From a checkpoint of a small mixture-of-experts model trained on Wikipedia: 288 tanh GELU neurons an expert, a variant of Adam for the experts.
Below are experts of layer 6 (counted from 0) of a mixture-of-experts language model. Rows are named router (the router's row for the expert), down (a neuron's output weights, with its number) and show model dimensions 0-255. Each number is 50 + 15 x the weight over its row's rms, rounded and kept within 0 to 99.
Before each expert's rows: a language model's description of what the expert responds to. This comes from a sample of Wikipedia text that the model never trained on.

# expert 29
Description: Spaces and table numbers. Bare spaces in empty table cells, numbers in sports and statistics tables, dashes, and words like New, United, cent.
router:50 48 42 33 45 10 65 52 54 46 24 48 18 51 66 59 55 32 84 44 31 51 56 39 49 25 49 62 69 78 51 48 36 59 49 78 62 79 50 73 73 59 59 63 72 76 34 82 55 70 50 57 46 48 52 60 46 30 48 36 59 49 61 39 64 32 49 42 33 41 37 43 47 49 39 68 48 38 55 43 60 80 41 18 48 30 37 71 77 39 65 45 32 57 66 55 56 66 35 51 35 58 42 81 48 66 44 54 46 59 67 68 31 32 55 64 75 47 46 45 40 68 46 60 69 27 42 44 54 66 59 55 38 50 57 60 65 64 56 63 45 41 67 63 49 52 54 44 64 44 41 19 71 98 55 55 47 63 26 51 38 18 45 13 32 53 45 40 54 56 61 26 55 37 65 76 26 67 82 33 54 32 51 40 61 27 37 41 50 39 43 40 62 79 56 23 35 43 61 72 43 61 49 33 66 53 42 62 48 52 48 70 63 77 60 34 60 40 66 31 49 56 34 55 50 66 55 23 45 74 40 36 26 65 41 31 55 35 13 37 53 45 48 47 56 27 72 55 36 71 64 55 62 32 42 59
down2:52 60 58 37 26 47 56 38 39 39 43 66 52 70 26 65 65 62 64 70 08 43 41 46 74 47 48 55 38 50 55 66 46 47 41 35 68 32 31 80 56 51 54 31 56 39 13 58 72 48 59 68 41 36 66 38 55 57 54 48 51 24 45 52 60 70 30 49 33 54 44 44 33 32 77 54 41 51 49 63 77 40 56 62 86 59 64 60 32 77 45 57 62 56 42 34 35 64 17 42 34 38 40 33 53 63 43 80 55 70 68 31 55 63 46 57 53 62 67 49 42 52 31 58 26 62 20 26 35 44 48 33 37 38 24 64 35 60 73 57 22 60 30 50 54 76 33 55 61 45 49 72 26 60 47 49 47 54 51 74 68 46 70 54 56 47 48 40 19 37 46 58 36 37 33 65 73 25 53 22 37 30 55 56 36 67 42 42 51 69 48 52 28 49 54 39 21 57 83 46 46 83 39 39 46 69 52 56 62 67 50 17 37 45 57 81 59 39 46 34 64 34 71 68 59 45 42 73 52 50 56 61 21 59 47 29 47 51 57 69 67 37 27 57 72 81 49 41 38 55 50 50 37 51 62 83

# expert 11
Description: Sentence-final periods. Periods ending sentences before a line break or a new sentence, plus closing brackets and quotes and inner pieces like u, in in names such as Marg-u-erite, Ed-in-burgh.
router:54 43 67 57 29 49 35 37 74 68 34 35 61 59 30 65 38 40 28 61 75 50 74 49 38 56 37 68 52 33 51 59 37 52 73 29 75 59 38 78 19 46 42 31 74 40 31 21 62 39 27 60 43 65 44 48 37 47 83 58 47 62 57 25 23 60 18 54 42 37 45 70 66 40 30 54 46 43 49 24 67 59 69 36 59 34 62 66 50 26 56 69 53 61 44 64 37 42 44 61 66 76 52 54 71 43 29 38 47 45 31 48 70 65 62 38 55 65 44 28 41 15 57 46 54 47 46 35 37 53 20 51 47 55 45 41 36 50 48 32 32 53 44 29 63 38 84 54 43 35 40 39 48 60 39 54 44 46 49 83 57 42 48 40 33 51 58 54 74 61 46 30 55 24 55 57 80 73 59 22 39 50 52 47 59 63 53 47 62 39 45 52 32 00 27 62 50 53 52 25 84 56 57 49 72 49 34 51 52 51 78 42 51 81 38 74 47 41 39 47 36 39 63 50 66 50 76 64 55 63 48 60 55 46 27 35 44 86 60 70 48 73 64 43 46 36 62 39 58 49 34 43 56 78 63 48
down4:57 67 92 26 61 32 62 53 57 52 52 43 56 36 32 70 50 33 52 32 63 18 43 46 57 40 69 60 61 38 55 43 63 54 71 20 43 56 42 21 72 35 22 41 49 56 42 63 37 55 43 60 59 53 31 43 39 54 53 60 45 41 32 21 62 35 50 29 57 37 53 60 67 58 57 28 28 32 61 54 45 47 46 58 68 46 44 39 44 62 61 55 35 86 34 55 54 60 48 68 45 46 32 60 34 49 72 49 41 61 62 61 33 42 56 58 50 62 74 34 62 66 60 25 38 40 38 71 25 56 30 54 63 50 29 33 39 66 72 57 41 52 25 65 58 58 53 49 25 64 61 71 26 72 43 03 54 65 71 52 60 52 59 64 76 30 51 54 49 47 48 81 49 53 71 39 67 67 74 42 48 42 28 39 79 64 52 37 75 38 39 54 22 33 73 43 53 39 49 54 49 40 74 44 01 49 58 24 54 69 62 53 45 56 27 71 60 13 35 49 37 48 41 43 32 46 66 52 51 40 73 40 70 43 50 37 42 70 26 74 45 55 31 47 70 49 68 75 63 61 68 38 73 37 42 58

# expert 22
Description: Numbers and non-Latin bytes. Digits for day numbers, years and statistics after ( | : –, plus byte pieces of Korean, Hindi, Lao and other scripts.
router:69 52 66 48 40 13 57 21 67 74 46 52 34 60 25 47 39 89 53 38 56 50 46 63 58 42 70 48 47 86 30 38 43 44 50 56 50 42 35 59 70 67 35 63 50 78 46 31 63 63 45 59 54 38 52 89 64 45 27 49 80 52 43 57 41 53 59 73 51 77 38 46 44 40 61 45 64 50 42 47 43 31 30 31 73 64 47 27 51 46 37 10 31 40 42 37 26 62 31 47 65 67 10 37 42 44 41 58 44 46 52 57 72 18 56 42 38 61 70 54 42 61 48 65 52 52 58 46 69 59 28 66 56 54 61 42 75 55 65 43 56 30 45 58 55 53 39 36 23 44 54 46 60 58 66 54 41 69 56 54 57 44 67 66 49 45 67 41 41 56 29 52 44 39 44 43 42 69 38 49 69 31 26 35 47 37 46 14 84 43 14 47 55 48 56 42 28 40 73 64 61 44 55 40 61 39 00 34 56 59 65 69 65 57 51 77 63 69 62 60 58 35 62 25 61 51 66 35 59 62 60 55 49 56 40 44 71 73 40 29 51 38 34 56 17 32 41 43 77 39 59 45 67 52 51 56
down3:48 82 49 80 55 56 48 63 58 50 75 36 36 60 69 45 58 49 58 24 52 36 59 52 50 43 31 45 33 65 42 70 53 38 67 73 56 54 64 63 58 78 66 63 24 66 37 53 41 48 55 44 60 36 41 44 49 08 43 53 82 41 41 38 47 47 41 58 27 36 36 84 38 45 51 54 35 34 61 39 53 52 67 74 19 53 56 36 58 57 58 40 46 33 55 58 57 42 42 61 67 45 22 36 28 80 51 62 53 54 69 17 17 51 71 30 56 42 45 40 34 51 43 78 56 66 35 35 61 42 51 80 38 41 42 31 35 47 28 32 60 57 58 64 52 42 24 54 37 36 49 87 68 59 41 65 46 50 58 53 79 63 40 68 62 79 35 29 34 60 52 32 26 69 53 30 62 48 26 59 80 54 37 41 34 43 54 37 56 33 52 49 89 50 55 21 50 37 34 87 41 57 43 46 33 87 40 34 49 45 51 65 55 51 34 69 51 42 67 59 68 44 49 72 50 87 52 53 49 64 35 58 51 65 69 52 24 53 62 41 24 36 47 50 34 39 51 57 47 74 21 33 50 45 55 38